{"d_expert": 144, "normalize_top_k": true, "router_noise": 0.05, "init_std_qkv": 0.0244, "beta1": 0.9, "weight_decay": 1.0, "max_seq_len": 256}
Below are experts of layer 3 (counted from 0) of a mixture-of-experts language model. Rows are named router (the router's row for the expert), gate (a neuron's input weights, with its number), up (a neuron's input weights, with its number) and show model dimensions 0-255. Each number is 128 + 24 x the weight over its row's rms, rounded and kept within 0 to 255.
After each expert's rows: a language model's description of what the expert responds to. This comes from a sample of Wikipedia text that the model never trained on.

# expert 39
router [123 153 125 155 120 130 137 123 154  71  93 164 137 110 145 154 133 101  79 114 108 136 154 123 118 117 120 135 166  93 100 133 107 146 105  89  87 131 123 171 122 109 163 147 153 148 164 143 182 142 145 135 116 138 149 120 145 143 123 107 136 145 160 140 106  89 150 126 149 145  96 149 156 147 153 139 148 115  93 153 203 130 118 120  98 127 141 141 142 110  96  92 158 145 130  97  96 166  98 143 139 133  97 155 111 146 122 138 161 133 106 161 159 143 182 135 168 148 137 114 133 117 151 119 155 110 149 146  94 106  98 119 130 100  89 180 149 128 109 162 148 140 138 107 105 131 142 141 115 168  83 108 120  99 121 117 138  95 127  95 127 128 139 120 124 118 107  97  90 132 101 125 111 160 176 114 106 161 133  87 125 105  91 156 135 143 145 138  76 160 125 154  98 149 134 106 136 121 134  92 131 118 137 115 172 117 148 124 122 153 143 125  88  90 114 153 105 123 127 162  87 117 137 116 130 128  88 126 133 133 137 154 160 101 134 153 180 172 125 125 149  84 115 159 172  97 138 109  93  93 158 141 129 102 135 113]
gate0 [141 112 114 113 136  56 145 140 124 117 128 121 131 134 135 116 146 121 102 165 148 111 164 158 105 151 150  57 140 133 122 122 116 109 134  88 133  79 131 121  88 117 126 118  95  56 132 155 144 121 131 101 136 151 148 142 149 145 132 125  97 142 100 103 106 129 128 150 104 120 135 137 122 101 157 120 118  88 101 118 108 112 137 128 149 158 104 136 131 111 149 156 134 138 175 148 108 114 111 108 131 104 137 124 129 150 118 102 142 109 135 110 119 113 104 150 109 112 122 158 173 134 119 140  88 160 115  80 140 105 134 147 157 124 151 140 133 183 141 113 179  82 109 170 117 137 152 139 138 147 122  97 114 101 144 118 120 118 132  96 147 170  54 140 100 108 114 113 143 108 133 115 130 126 119 147 124 164 157 158 190 119 140 113 111 117 138  98 111  98 162 118 163 104 142 138 145 206 123 111  99 104 103  50 113  92 165 160 120 135 157 131 142 141 121 125 133 164 160 120 147 115  82 108 129 142 109 159 141  90 129 110 138 106 137 140 141 102 123 131 154 179 110 137 132 125 108 129 148 149 139 172 144 123  99 165]
up0 [ 72  95  60  88 125  87  81 126 129 115 137 128  99  48 124 107 122 119 110 114 141 131 145  68 110 134 153 123 129 118 147 199 133 113 112 140 119 108 115 108 145 114 109 148 131 116 106 144 152 105 141 148 125 137 128 165 135 154 103  93 118 132 121 130 170 118 160 166 107 127 133 143 131 119 119 108 155 164 210  84  71 118  90 119 134 105 139 112 125 155 111 148 104 114  73 128 113  92  84 110 127 112 133 120 138 142 142 144 160 118 150 124 144 109 135 147 122 133 114 163 143 132 127 159 115 120 110 100 148 143 115  96 108 118 152 172 139 158 109  94 144 126 137 135 121 125 137 134 133 107 124 124  97 122 127 145 120  42 124 103  75 175 109 113 102 122 131 127 151 127  92  93 110 157 129 158 132 130 172 136 124 121 129 115 129 114 148 145 135 133 107 148  90 130 177 162 107 117 166 119 165 141 128 127  87 132 108 142 120 170 138 137 133 103 106 118 103 126 134 136 129 101 136  95  61 100 117 113 113 109 120 117 131 109 132 145 134 148 119 139 102 156 165 111 129 104  95 138 123 140  90 126 114 131 112 157]
It responds to: Table cell separators. Pipe separators between numeric cells in sports results and statistics tables, plus header rule rows, ISBN and units like yards.

# expert 21
router [147 126 111 157  85  90 151 102 135 144 126 106 135  94 116 140 115 174 133 100 101 141 152 140 132 113  94 166 142 113 163 122 110 125 136 141 106 132 112 113 152 123 148 112 135 162 176 111 137 134  81 117 174 150 122 132 130 123 105 173  79 104 150 129 126 131 103 161 133 145 153 133 150 139 165 122 133 105 115 113 131 102 139 141 172  97 136 157 132 147  93 140 185 142 172 105 105 152 126 194 113 123 108 138 160 113 133 107 128 169 172 124 107 132 104 134 101 134 139 141 146 143  92 152 166  99 124 140 110 150  89 107 102 104 174 148 120 151 119 125  89 112 135  96 105 122 124 156 128 117 104 123 143  96 116 111 123  94  91 144 109 180  92  98 164 115 167 120 109 107 150 104 129 158 156 137 116 121 113 101 123 158 146 111 156 134 114 168 156 157 112 166 161 156 103 120 123 106 100  94 107 112 161 146 107 136 126  92 140 155 106  84 128 122 184 144 123 141 116 159 128 122 158 101 161 128 111 123 163  90  79 157  78 102 122 150 151  84 160 116 152 145 147 124  96 124  95 133 150 108 128 138 125 118 112 136]
gate0 [121 160 129 162 102 101 140 135 136  68 163 120 129 135 125  80 115 118 100 120 127 161 171 141 102 165 129 120 137 159 108  98 147 123 169 120 133 124 129 109 138 165 100 152 128 124 142 112 117 116 123 154 124 123  76 126 182 146 117 150 129 130  77  92  97 119 119 167 176 159 108 108 147 122 124 129 121 131 133 136 132 138 181 115 132 157 137  99 107 119 137  86 138 114 156 116 162 107 133 115 104 137  94 137 142 129 157 124 132 115 138 112 101 118 153 101 183 123 115  99 124 121 138 105 101 140 136 139  92 180 149 126 127 143 139 127 144 173 125 102 119 139 100 137 165  82  98 119 121 116 127 112 144 136  72 110 117 121 107 195 126 125 107 142 153 116 122 136 136 174 154 114  74  98 160 159 121 122  92  92 155 155 134 121 113 134 105  91 141 176 103 120 158 136 118 148 119 108 145 180 104 188 123 103 126 130 164 108 149 111 135 124 136  78 122 109 146 112 165 154 115 114 157 114 153 125  76 109  71 115 125  84  89 137 154 115 118 152 135 105 105 151 169 124 114 170 125 147 116 104 121 112 121 122 132  94]
up0 [130 134 126 127 135 180 134  98 104 124 118 130 138 119 128 117  99 124 154 132 143 136  64 132 123 120 122 128 131 202 136 144  97 147 115 147 138 131 110 134 132 124 109 116 171 171 145 132 142 151 123 119 129 127 106 140 156 104 170 194 125 134 103 147 133 116 158 115 110 102 147 105 112 141  82 145  71 110 138 143 127 156 137 137 103 147 134 113 134 128 134 121 135 100 151 104 113 112  85 169 139 101 159 185 113 129 125 112 127 128  97 118 152 140 146 100 114 137 131 132 136 144 165 122 101 129 143 115 165  83 128 123 147  93 107 108 110  81 156 145 139 144 114 122 121 135 163 136 117 123 121 157  93 167 130 118 170 114 143 104 128 132 134 152 104 116 136 118 108 147 128 163 198 104 136 159 138 124  95 165 157 118 150 134  64  63  77 118 120 120 146 129  87 158 110  95 124 159 160 128 161 120 100 123 106 136 144 139  97 123 119 151 175 203 125 129 129 119 126 137 119 128 114 142 103 112 141 134 124 112  90 125 142 107 133 121 102 152 159 166 100  85  84  74 157 119 111 134  84 168 137 115 138 125 168 141]
It responds to: Statistics and measurement units. Percent signs, units and count nouns after numbers in census prose and results tables, such as %, km, °, households, million, years.

# expert 5
router [127 121 117 119 123 131  96 124 164  82 149 139 154 146 158 127 133 128 104 140 122 129 119 106 136 131  98  99 120 145 113 116  85 138 155 138  92 163 136 110 105 104 137 123 156 114 132 167 156  85 130 155  99 129  99 136 164 103  78 114 121 138  80 147 160 130 123 131 141 120  92 107 138 134 133 125 113 188 119  99 101 110 138 113 143 132 120  91 115 142 144  96 175 146 133 186 144 110  93  97 107 102 149 103 124 160 110 123 117 141 163  76  99 139 129 102 140 137  83 158 125 158 117 158 160 141 156 107 115 139 122 138 147 124 127 100 104 137 176  89 136 149  85  85 123 129 130  97 110 127 194 132 118 125  82 110 146 119 130 133 189 111 148 141 152 104 153 124 136 104 153 107 107  95 102 106 153 138  78 109 124  92 129 141 150 134  66 111 120 135 117 149  97 169 103 109 157 120 101 125 170 103 130  94 109 129 109  89 126 106 148 145 130 134 151 134 166 132 140  89 170 119 111 126 125 111 171 124 145 127 165 126 125 154 136 160  85 129 158 154 139 138 100  95 124 130 144 161 119 154 132 142  81 160 156 145]
gate0 [104 137 112 142 150 148 164 133 120 153 129 176 123 119  90  75 114 128 152 125 165 106 139 127 116 114 104 125 162 150 146 166 145 118 105 135 146  77  95 102 122 169 114 147 126 128 147 133  94 112 134 127 137 135 132  89 112 117 108 115 132  98 104 162 116 114 164 153 140 174 117 185 131 125 108 123 132 117 185 161 139 131 134 154 154 173 100 121  89 140 130 113 150 117 204 114 151 152 118 112 142 113  90 119 139 165 121 134 149 106 125 146 132 127 140 117 103 132 131 162 123 127 160 130 121 144  95 103 101 142 115  90 100 107 137 140  73 143 134 129 155 144 121 131 176 132 102 151 128 165 144 182 124 139 122 154 140 101  83 139 139 109 144 143 102 134 123 120 139 157  94 123 150 139 128 147  79 152  91 151 157 131 101  78 118 139 163 134 124 147 142  76 126 118 132 106 103 118 145 158 122 121 104 138 128 127  88 179 116 129 123 142 142  85 134  89 133 147 141 111 123  93 161 169 115 130 124 140 117 125 105 138  95 151 135 150  59 139 120 150 128 113 110  72 172 172  61 137 123 145 149 109 142 143 120 136]
up0 [116 170 109  99 127  98 119  91 130 106 104 128 126 150 136 131 130 150 144 145  99 119 137 130 128 107  91 113 131 133 154 123 111 138 107 131 105 197 172  94 150 147 147 141 146 147 148 124 138 124 158 100  82 149 168 136 110 140 141 132 107 126 140 124 145 140 217 123 115 138 110  93 112 161 155 113 162 130 157  98 140 136 159 114 141 108 105 166  97 154 135 158 160 115 132 124 170  92 117 132 125 105 170 131 162 130 156 157  87 149 161 136 123 139 132 111  95 118 123 132 111 178 102 128 145  87 108 137 145  88 118 145  78 124 115 149  87 122 150 168 161 171 161 118 160 150  71 140 132 157 131 139 131 117 120 157 132 135 115 102 119 136 118 136 126 110 111 130 111  82 134 128 141 125 114 120 111 118 216  82 155 120 153 152 143 140 133 147 140 135 132 120 128 118 154 123 108 126  97 157 107 163 183 128 146 117 179  83 126 132 101 107 138 150 129 123 119 136  91 171 131 162 126 156 158 112 154 142  64 130 109 134 111 123 145 133 110 169 122 106 145 120  91 115 175 151 122 138 119 148 120 103 127 120 144 138]
It responds to: Capitalized name starts. Capital letters and capitalized words opening proper names and titles, often after the, of or table bars, e.g. S, War, University, Court.

# expert 17
router [109 140 154 173 103  76 151 136 128 133 101 146 133 129 131  90 112 114 133 146 120 133  97 138 179 120 148 104 118 145 152 122 125 147 136 103 132 108 112 160 154 154 140 160 125 128 187 143 137 109 127 145  93 109 115  84 130  95 112 166 138 162 138 103  85 121 144 100 125 128 131 142 141 154 123 145 132 141  95 124 156 154  98 116  82 130 124 140 101 125 156  91 120 144  80 101  81 133  72 145 168 126 129 155 165 170 154 103 122 102 168 132 128 166 136 120 116  83 121  87 153 145 144 118 120 183  95 140 139 128 124 140 151 143 126 112 155 134 147 155  99 111 139 129 151 155 142 132 130 138 148 129 130  96 155 174 110 110 129 133 195 101 116 119 132 179 171 117 123 144 154 118 120 151 107 179 126 119 140 113 139 140 155  68  79 158 128 110 129  94 129 115 156  83  73 131 120 146 140 116  94 102 104 143 130 142 155 132  91 166 134 115 112 140 103 118 126 154 130 160 146 132 136 109 138 143 130 155 121 124 109 134 131 138 152 173 146 135 106 131  89 101 175 101 107 137 144 120 120 134 122 119 200 117  93 130]
gate0 [124 174 105  86 139 138 131 139 126 149 145 129 154 147 136 148 150 148  83 118 111 125 104 136 131 158 115 123 125 150 169 120 107  94 140 111 131 133 136 127 157 147 158  99 152 146 144 166 142 162 141  87  79 113 128  82 105 127 100 128 111 124 152 117 156 120 141 166 124 132 126 134 156 151 110  94 126 128 170 132 137 169  99 167 124 125 127 110  91 143 162 116 102 138 110 148  87 111 105 153 108 160 123 155 134 138 145  87  90  72 125  97  81  98  95 158 156 224 117 128 133  69 128 147 137 107 115  82 114 131 165 134  83 131 169 109 119 157 159 134 137 155  75 160 152 179 156 138  81  98 139 128 106 120  90 113 164 128 114 165 127 123  98 152  80 128 114 135 162 145 152 156 154 161 136 121 117  94 108  99  95 108 103 130 145 117 168 168  96 129 138 116 170 110 123 120 109 145 137 151 150 125 116 128 146 141 108 174 127 135 136 161 152 160 133 125  85 131 121 118 148 119 113 145 148 126 139 107 148 108 121 132 120 146 122 129 147 113 119 138 126 128 116  96 123 144 123 131 111 150 107  92 144 159 147 134]
up0 [139 139 148 111 147  66 128 118 141 133 154 126 143 103 115 159 122 171 100  84 102 137  94 143 157 118 131 112 167 135 142 182 148  99 140 128 138 181 100 130 161 121 158 136  91 104 132 124 110 148 162 123 109  86 135 100 116 155 105 127 124  92 152 140 176  58 115 119 126 164 125 135 120  84 136 134 138  92 117 116 123  94  95 100 123 134 153  90  71 101 136 144  81  96 125 128 100 133 115 128 146  95 127 120 143 107 129 124 146 109 142  97 127 159 103 142 135 138  65 130 159 128 105 145  77 132 125 106 142 105 136 177 109 100 207 116 139 138 139 112 137 135 147 141 102 147 178  95  72 132  95  95  82 119 150  88 143 118 156  95 135 122 128 118  92 151  88 137 151 105 113 134 154 113 133 145 117 105 116 134  75 139 101 116 113 166 162  95 134 119  89 169 129 102 128 111 129 153 117 152 143 113 137 115 115 142 133 132 127 140 130 120 104 158 144 157  93 121 136 122 132 112 118 151 133 111 111 144 105 152 135 132 103 151 140 138 147 154 130 134 132 142 107 117  76 106  97  86 134 125 126 127 157 157 153 128]
It responds to: Verb endings and auxiliaries. Past-tense -ed endings and auxiliaries or articles after verbs, such as was, is, been, be, a, an, in attained, was established.

# expert 16
router [ 87 117 146  93 116 104  84 127 134 136 117 142 116 136 119 162 210 117 119 168 136  84 118 100 112 135 136 124 132 111 119 137  78 127 150 154 121 139 142 105  78 142 122  79 100 123 177 104 105 107 117 140  86 136 103 113  91 142 106 114  80 157 117 122 112 158 124 142 115 107 125 137 149 115 116 143 135 151 131 134 102 137 102  87  89 145 159 121 102  71 155 168 112 113 153 152 133 126 133 101 160 125 144 114 132 132 141  87 145 141 124 118 141 112 146 106 124 129 132 157 116 115 155 154 156 154 126 111 113 105  77 153 184 152 114 124 133 114  97 125 115 107  91 167 102 145 149  82 153 134 136 117 121 134 142 156 129 126 148  97 145 158 149 152 137 158 100 130 158  89 127 144 146 113  93 107 117 151 127 146 105 121 119 127 126 153 148 116  98 128 151 114  78 142 119 143 111 123  84 117 196  85 118 100  95 117 112 150 131  81 127 160 119 106 148 124 151 131 125 102 198  90 118 106 133 114 148 163 169 134 138 110 124 151 142 137 125  98 134 115 120 168  99 116 143 147  91 150  83 107 134 121 100 164 162 141]
gate0 [117 145 121 109 113 109  96 114 107 106 101 129 175 124 118 101 171 112 102 140 121 146 128 101 177 101 102 113 100 144 130 118 168 112 164 124 153 124 115 116 138 157 129 148 166 141 127 153 138 149 136 138 164 142 133 109 100 153 121 167 122 116  93 100 149 172 131 136 144 140 162 106 176 142 123 106 156 117 119 154 169 122 139 185 136 110  72 151 168 112 132 125 145 149 131 134 120 115  88 140 110 124 141 132 157 134 197 119  49 127  70 204 111  88 146 132 113 154 131 126 113 137  79 157 145 132  97 122 143 137 135 128 124 149 169 135 124 134 129 104 130 127 117 141 122 130 111 130 137 136 104 158 130  92 126 158 103 121 114 130 123 116 109 110 114 130 162 136 125 149 166 137 154 138 118 184 138 110  76 131 137 149 149 115 150 131 109 163 155 106 147  86 163  83 115  68  96 111 129 108 150 110 127 119 130 135 122 149 131 123 154  91 144 136 137 111 135 151 163 144 128 114 112 116 108 156 105 171 109  99 125 131  98  82 144 157 121 107 168 113 157  94 139 145 141 115 112 106 156 144 125  99 102  94  84 109]
up0 [171 168 129 103 116 113  83  73 109 140 148 121 165 147 133 104 158  95 115 154 134 142 166  66 164 148  82 126 148 143 146 139 153 143 148  92 139  99 106 132 150 128 157 136 107 118 118 144  95 100 147  98  93 110 130 123 147 132 109 151 125 142 107  92 181 148 106 158 120 171 110 140 149 170 110 135 130 145 158 126 151 151 137 150 114 111 146 143 178  86 153 126 137 105 116 120 100 133 136 107 103 138 161 128 170 134 123 146  84 128  59 175 103 111 147 130 101 129 126 118 110 166  95 116 108 137 114 162  99 114 194 107 119 128 135  93 108 106 127  77 155 110 136 118 149 135  71 103 103 129 158 147 132 105 110 141 136 163 112 122 129 104 140 117 144 128 131 135  91 155 172  96 119 124 120 165 153  93 131 102 128 125 144 134 145 137 117 144 111 139 186  82 153 117 135  70 149 106 108 164 125  94 136 151 105 141 117 116 152 126 124 106 123 123 116 160 134 113 167 157 136 109 129 104 161 135 103 120 105 129 117 109 136 105 141 182 124 115 131 128 159 117 115 130 122 130 155  92 128 133 162  96 117 123 134  96]
It responds to: First names, name starts. Given names and opening pieces of personal names in lists and tables, such as David, John, Le, Al.

# expert 10
router [ 77 153 149 156 145 100 105 117 110 102  81  89 152 138 165 148 181 107 155 165 150 125 148  97 171 118 125 133 137 162 129 170 131 138 151 153 137 133 108 127 150 112 105 168 122  92 113 148 130 141 137 125 131 182 132 151 141 141 120 105 125 139 141  99 157 158 143 205 110  66  99 122 148 122 135 115 120 159 112 128  82  89 142 115  88 115 119  78 100 145 112 164 104 120 151 128 160 124 173  93 145 106 132  93 189 130 103 120 152 144 113 125 121 121 128 131 127 121 140 131 124 177 113 161 111 125 142 150 171 116 143 144 123 144 108 145 109 145 117 119 110 134  89 159 169  94 115 116 127 147 133 144 131 120 115 132 104 132 121 109 171 157 142 135 130 139 155 112 113 122 109 158 143 138  89  89 103 128 134 148 130 124 131 109 138 130 139 139 112 119 137 112  92 153  96  97 156 130 173  99 115 107 134 135 105 118 100 122 116  84 128  96 114 107 158 105 110 153 130 148 170 164 100  83 158 104 109 112 160 155  67  91 109 136 143 119 112 138 131 134 146 127 121 139 162 152 140 128 171 141 173 120 120 164 102 164]
gate1 [162 135 153 121 138 125 118 145 128 151 159 129 125 133 130 166 129 152 165 106 141 152 161 126  55 131 143 146 125 117  91 133 155 131 121 133 164 110 140 140  96 121 161 142 150 157 135 127 105 152 136 108 115 153  85 155 108 130 129 176 175  94 142 117 135 131 144 122 121 132  91 133 159 170 102 108 138 101 116 104 134 124 139 132 167 126 101 131 155 174 139 129  89  93 136 121 129 122 115 135 115 102 127  91 124 157 165 117 144 122 150 122 134 118 173 172 101 148  86 126 168 112 102 160 127 135  96 143 127  98 122  83 154 156 135 143 129 113 108 138 152 132 108 181 126 117 152  95 143 132 103 145 115 102 141 145 130  59 107 164 124 163 181 168 118 107 118 138 115 159 134 125 126 112 143 131 159 113 145 117  95 173 126 144 116 139  80 135 136 115 160 100  98 121 123 133 124 133 151 120 127 137  96 183  79 183 182 115 109 162 133 143 158 121 143 122 161  93 135 141 130  84 123 141 157 162 101 123 152 154 134 112 139  58 139 125 122 136 173 162 116 128 150 156 117 154  98 136 135 169 110 113 146 151 150 153]
up1 [123 118 169 102 120 110 188 122 179  89 122 121 142 145 118 141 111 130 152 130 165 127 186 128 150 192  85 127 115 102 133 152 131 176  99  74 122 123 162 174 140 147 156 126 142 155 151  98 130 120 146 117 114 148 124 108 174 131 141 110 125 148 129 150  87 138  89 126 132 126 133 166  80 165 116 102 157  98 129 139 128 135 124 132 129 127 169 128  97 164 150 119 151  95 118 137  89 129 143 169 150 103 130 131 124 156 117 156  93 108 142 144 126 104 130 181  97 146 144 132 102 168  97 120 154 113 144 114 174 202 116 123 144 104 117 102 126 141 145 129 110 120 116  95  93 155 152 132 132 126  95 149 183 132  97 127 180 104 106 130  92 135 109 133 148 134 103 146 122 136 109 131 115 115 143 140 141 117 151 161 164 123 132  86 133 131 142 157 103 145 156  99 134  99  77 122 106 125 147 127 100 115 113 129 101 116 127 113 130 108  89 119 160  71 115 148 144 133 148 113  81 107 141 148 132 115 173 142 138 132 103 149 157 150 143 175 144 124  95 147 131 151 170 152 104 111 101 126 133 115 142 152 143 126 118 121]
It responds to: Table cells, title words. Table pipes and capitalized words opening cells or names in award, sports and election tables, such as High, Team, Best, New, Nominated.

# expert 1
router [152 143 142 143 130 136 142 128  97 154 142 113 143 143 151 108 123 127 127 148 113 123 182 103 151 100 144 161 153 119 117 155 160 159  89 120 144 125 153 110  97 166  95 144  96 139 138 135 171 115 148 139 146  98  87 171 121 106 137 182 103 114  88 147 160 130 147 175 125 128 130 138 126 176 132 146 105 142 150 121 159  97 176  82 117 117 135 154 137 153 113 112 109  95 135  95  93 143 124 149 166  89 127 137 133 143 115 115  68 134 121 117 108  94 116 125 114 119 131 139  96 110  86 132 124 123 142 113 118 115  91 103 134 141 145 114 180 144 141 134 108 135  88 109 106 170 133 130 100  85 115 168 160 129 127 128 144 136 206  99 102  99 144  98 123 127  85 120 154 124 105 148 115 119 140 142 103 153 157 163 132 197 168 136 124 135 146 158 132 100 130 115 169 139 174 159 121 129 181 109 116 113  95 129 175 116 115 145 135 111 118 127 134 150 113 131 105 143 113 104  84 151 106 167 108 129 106 122 156  92 135 106 120 110 109 107 154 104 107 124 139 136 117 124 141 131 159 138  72 148 122 135 101  91 143 163]
gate1 [ 85  80 106 104 122 145 132 116 139 112 154 153 126 106 164 104 127 109 104  95 122 127 105 116 139 148 115 137 114 121 112 145 161 134 134 119 139  81 105 140 153 139 133 157 105  72 125 129 141 139 128 185 119 139  99 135 138  99 164 166 108 115  90 116 106  87 116 128  94 154  83 125 161 126 149 161 119 187 113 151 139 112 105 151 149 139 139 145 121 148 128 109 120 111 182 123 172  89 117 101 138  95 133  99 119 139 118 121 116 121 128 136 168 119 185 119 121 125 116 136 153 129  76 130 146 109 100  96 131 122 144 146 111 141 147 139 140 142  82 143 118  79 132 124 120 115 132 126 118 139 112 118 116 116 192 100 159 114 127  55 106 127 136 142 102 180 113 128 189 124 140 146 119 127 155 121 150 173 118  75 162 105 136 103 111 146 156 144 106 178 150 124 131 133 173 123  86 128 151 142  96  98 128 137 132 108 138 151 128  96 148 145 170 107 151 137  87 130 120 102 124 120 153 137 110 126 136 125 146  93 143 110 124 125 125 134 106 132 131  57 149 136 116 109 153  97  90 153 114 163 132 136 129 172  98  93]
up1 [109 138 120 123 179 119 149 133 133 148 128  59 164  84 150 131 102 115 127 123 120 122 149 120 126 141 143 156 157 132 104 154  96 124 160 146 139 137 163 155 136 110 145 108  99 143  73 147 116 124 115 113 167 122  83 116 122 140 125 134 141 193 118  89 106 193  98 111 121 143 132 131 134 122  99 105 121  97  82  83 119 115 158 173 100 101 120 148 127 154  96 100 150 102 107 154 120 125 115 112 133 138 135 139 117 148 149 144  97 119 100 161 109 126 130 133 135 156 131 125 133 128 155 121  91 167 122 124 107 118 111 103 123 134 133 164  81 132 129 146 152 138  78 154  81 151 141 106  96 106 139 108 157 115 132 147 124  61 144 137 143  94 138  92 117 114 156 133 121 134 121 102 104 118 152 141 183 144 113 121 101 138 144 125 120  94  98 104 159 137 122 157 126 125 143 171 136 102 143 111 173 101 133 173 152 157 146 142 115 105 154  58  98 119 121 128 117 142 112 169 140 170  84  84 149 150 162 149 121 156 126 144 118 110 139  92  86 158 151 140 114 138 121 131 122 108 104 148 145 132 145 109 157  98 120  86]
It responds to: Word-internal fragments and digits. Middle or final pieces of split words and single digits inside numbers, like logistic-al, en-zy-me, Ja-va, 9-7-8 in ISBNs or dates.

# expert 36
router [109 148 109 172 136 182 132  79 181  76 105 129 141 107 117 125  86 133 115 102 114 115 133 154 158 146 143 119 100 142 116 127 167 141 170 110 117 143 122 174 166 111 142 127 129 114 129 162 105 149 153 140 116 119 145 148 133 129 166  98 156 161 147 130 111 116 149 106 112 109 129 126 133 108 104 112 129 149 148 107 177 148 104 149  99 116 124 101 136 107 138 140 129 179  89 118 190  96 179 152 122 149 138 127 122 148 163 150 149 123 104 103 117 161 112 138  98 136 144 126 104 151 102 147 128 133 137 134 107 156 140 148 123 126 151  98 139 106  92 133 123 196 158 146 128 153 109 110 164 133 143  95 121 138  73 167 110 152 121 133  88 106 185 131 173 147 140 138 128 154  76 127 117 161 119 115 109 123 141 123 136 116 136 159  89 134 156 176 114 137  91 136 112 141 133 130  64  85 104 168 120 122 130 131 114 182 161 117 116 125 118 149 103 111 111 158 137 139 142 110 109 168 110  95 125 110 151 116  92 108 143  90 158 147 137  94 145 160 111 144 115 144 130 134 120 108 104 174 102 130 119 120 151 142 159 121]
gate1 [113  81 167  97  74  75  86 150 124 150 108 147  74 147 118 127 143  97 112 120  83 117 117 134 137  87 112 144 124 118 102 169 139 137 106 112 108 149 136 137 110 170 136 114 133 111 156 108 142 129 102 134 134 157 166  88  98 128 143 128 187 178 113 112 120 106 140 141 128 123  80 121 134 120 110  89 105 157 123 112 147 113 117 121 130 136 134 122  86 116 122 125 146 103 149 142  99 157 138  92  89 123 120 202 126 104 186 105 159 147 106  92  94 112 102 113 134 131 106 165 104 115 148 152 101 128 186 116 126  95 164 158 139 118 139 122 108 101 137 157 100 122 122 129 149 130 160  71 121 140 113 134 130 121 143 121 132 123 144 156 152 142 112 154 122 112 160 114 191 122 111 145 168 123 121 106 127  92 104 121 147 125 114 140 121 118 110 107 110 125 138 127 138 142 138 148 138 121 139 172  90 138 106 140 118 110 130 140  71 177  98 107 120 126 126 106 145 132  94 107 134 123 148 113 139  90 132 133 133 166  80 130 137  90 154 115 139 111 134 149 102  87 120 143 121 136  84  83 135 121 131 164  85 123  96  91]
up1 [138 141 171  99 112 130 149 114 155 121 113 124 131  94 118 142  85 151 119 130 122  89 120 181 124 147  83 161 140 148 155 116 122 127 185 124 127 113  91 110 134 153 170 123 102 145 131 109 125 141 127 115 146 109 118 165 105 164 146 144 123 101 134 137  98 147 128 151 152 149  96 140 109  93 149  84 142  91  77 128 122 123 115 144 115 147 128 112 122 122 143 121 163  87 109 104 115  99 139 136 126 145 102 142 164 159  90 134 112 106 159 125 103 136  92 134 171 136 115 124 136  76  82 124 155 117  57 116 138 144 143 130 115 155 171 133 140 147 127 128 130  97 154  93 133 151 112 121 120 132 128 123 115  76 104 145 112 127  77 125 120  95 114  91 123 128 110 120 113 138 161  99 147 109 122 116 136 132  58 152 121 116 101 116 134 124 173 150 147 186 135 134 173 125  95  97 148 154 124 122 172 139 122 140  97 134 149 137 141 141 115 128  86 110 133 162 141 110 108 147 120 131 157 165 103 145  77 116  72 119 146 178 153 138 110 158 145 145  95  90 126 169 135 160 148 118 127 159 130 124  89  81 158 128 109 132]
It responds to: Table pipes and parentheses. Separators after names or titles in tables and lists, mainly pipes and opening parentheses, also semicolons, like Awards | Best.

# expert 33
router [115 173 113 151 134 162 138 155 136 166 136 110  87  89 139 152 164 113 130 144 105 135 136 162 163  98 107 147 149 124 160 108 160  88 115  78 174 124 150 138 137  97 143 122 109 170 122 134 122 140 135  99 161  92 110 158 126 159 152 107 109 153  83 128 110 106 134 153 146 115 124 118 190 112 145 137 176 132 149 138 133 158 163 184 107 109 114 135 114 142  91 124 105 142 104  97 176 134 132 107 118 131 145 120 129 133 131 113  93 148 149 134 102 115 147 144 140 118  97  90 113 123 156 136  93  99  92 135 129 130 143 158 117 134 133 107 131 126 105 121 126 127 128 115 147 148 131 166 113 116 121 139 156 141 152  79 116 119 164 131 136 152 137 153 154 147 123 132 120 127 131 122  90 162 135 149 100 137 170 159 123  94 116 140  41 111 129  99 110 133 114 179 113 149 124 135 140 179  90  99 121 131 154 131 131  95 134 186 142  94 138 142 109 124 125 123 136 110 154 152 160 146  95  91 178 144 141  99 117 141 124 125 140 155 115 102 130 118  84 144 166 141  96  81 117 196 125 151 149  92 114 156 122 135 118 136]
gate5 [121 152 139 129  83 124 127 147 122 143 131 122 146 147 140 123 127 156 115 133  78 146 120 168 134  92  82 134 134 127  98 107 137 138 114  57 149  90 127 120 171 123 185 133 100 141 138 138 137 137 117 116  95 128 105 117  93 121 146 124  92 138 153 137 113 107  97 135 150  73  81 103 106 116 123 130  82 101 136 160 127 137 120 148 122 153 108 124 108 143 102 163 155 121 130 150 130 147 135 154 160 154 159 128 128 133  94 122  83 146 147 151 114 130  69 153 147  89 130 130 111 118 108  99 120 175 100 144  65 135  97  96 127 128 112 156 108 125 132 127 138 133 141  89 150 121 102  99 118 130 121 159 145 100 136  97 172 125 114 191  99  96 119 140  82 105 136 112 135 103  91  95 111 142 136 100  80 131 141 130 173 147 145 147 187 152 155 122 134 142 126 132 102 142 117 117 122  82 123 100 109 145 150 101 153 124 163  95 142 102 117 114 105 152 115 144 113 130 153 101 155 132 177 157 121 123 149 139 129 200 125 153 148 128 100  90 143 134 133  88  91 127 135 161 102 139 142 124 130 129 112 134  87 108 122 164]
up5 [101 127 153 115 128 107 117 120 158 119 130 106 128 109  88 148 137 143  69 193  96 136 137 159 114 133  82 131 121 104 118 126 160 133  74 158 118 141 103 119 168 120 185 131  28 134  87 113 122 121 120 115 145 118 106 136  66 111 142 132 155 129 129 115 135 116 102 112 141 129  91  85  84 145 174 152 140 127 144 116 133 128 127 110 130 141  83 130 151 126 129 130  86 134 118 139 122 108 156 143 110 171 139  89 104 145 137 137 124 174 129 159 130 105 108 131 102 131 117 105 139 141  90 106 112 120 140 144 112 124 146 116 120 110 178 137 128 145 132 124 114 153 140  92 108 148 121 140 139  87 119 110 113  83 105  88 133 134 124 156  57  95 127  95 105 142 144 135 110 103  96 124 121 146  67  87 142 153 120 105 122 152 143 116 149 147 162 129 130 141 125 111 138 114 139 152 129 147 138  93 158 132 115 107 159 133 194  96 146 150 116 131 101 110 114 149 156 143 134 136 117 166 115 131 135 150 132 133 128 140 167 158 135 105 143  64 152 136 129 125 104 104 123 119 113 144 167 175 122  97  98 104 153 111 129 125]
It responds to: Prepositions after clauses. Prepositions in, on, at, for, from, during starting time or place phrases in biographies, e.g. joined Colchester on loan, in 1968, born.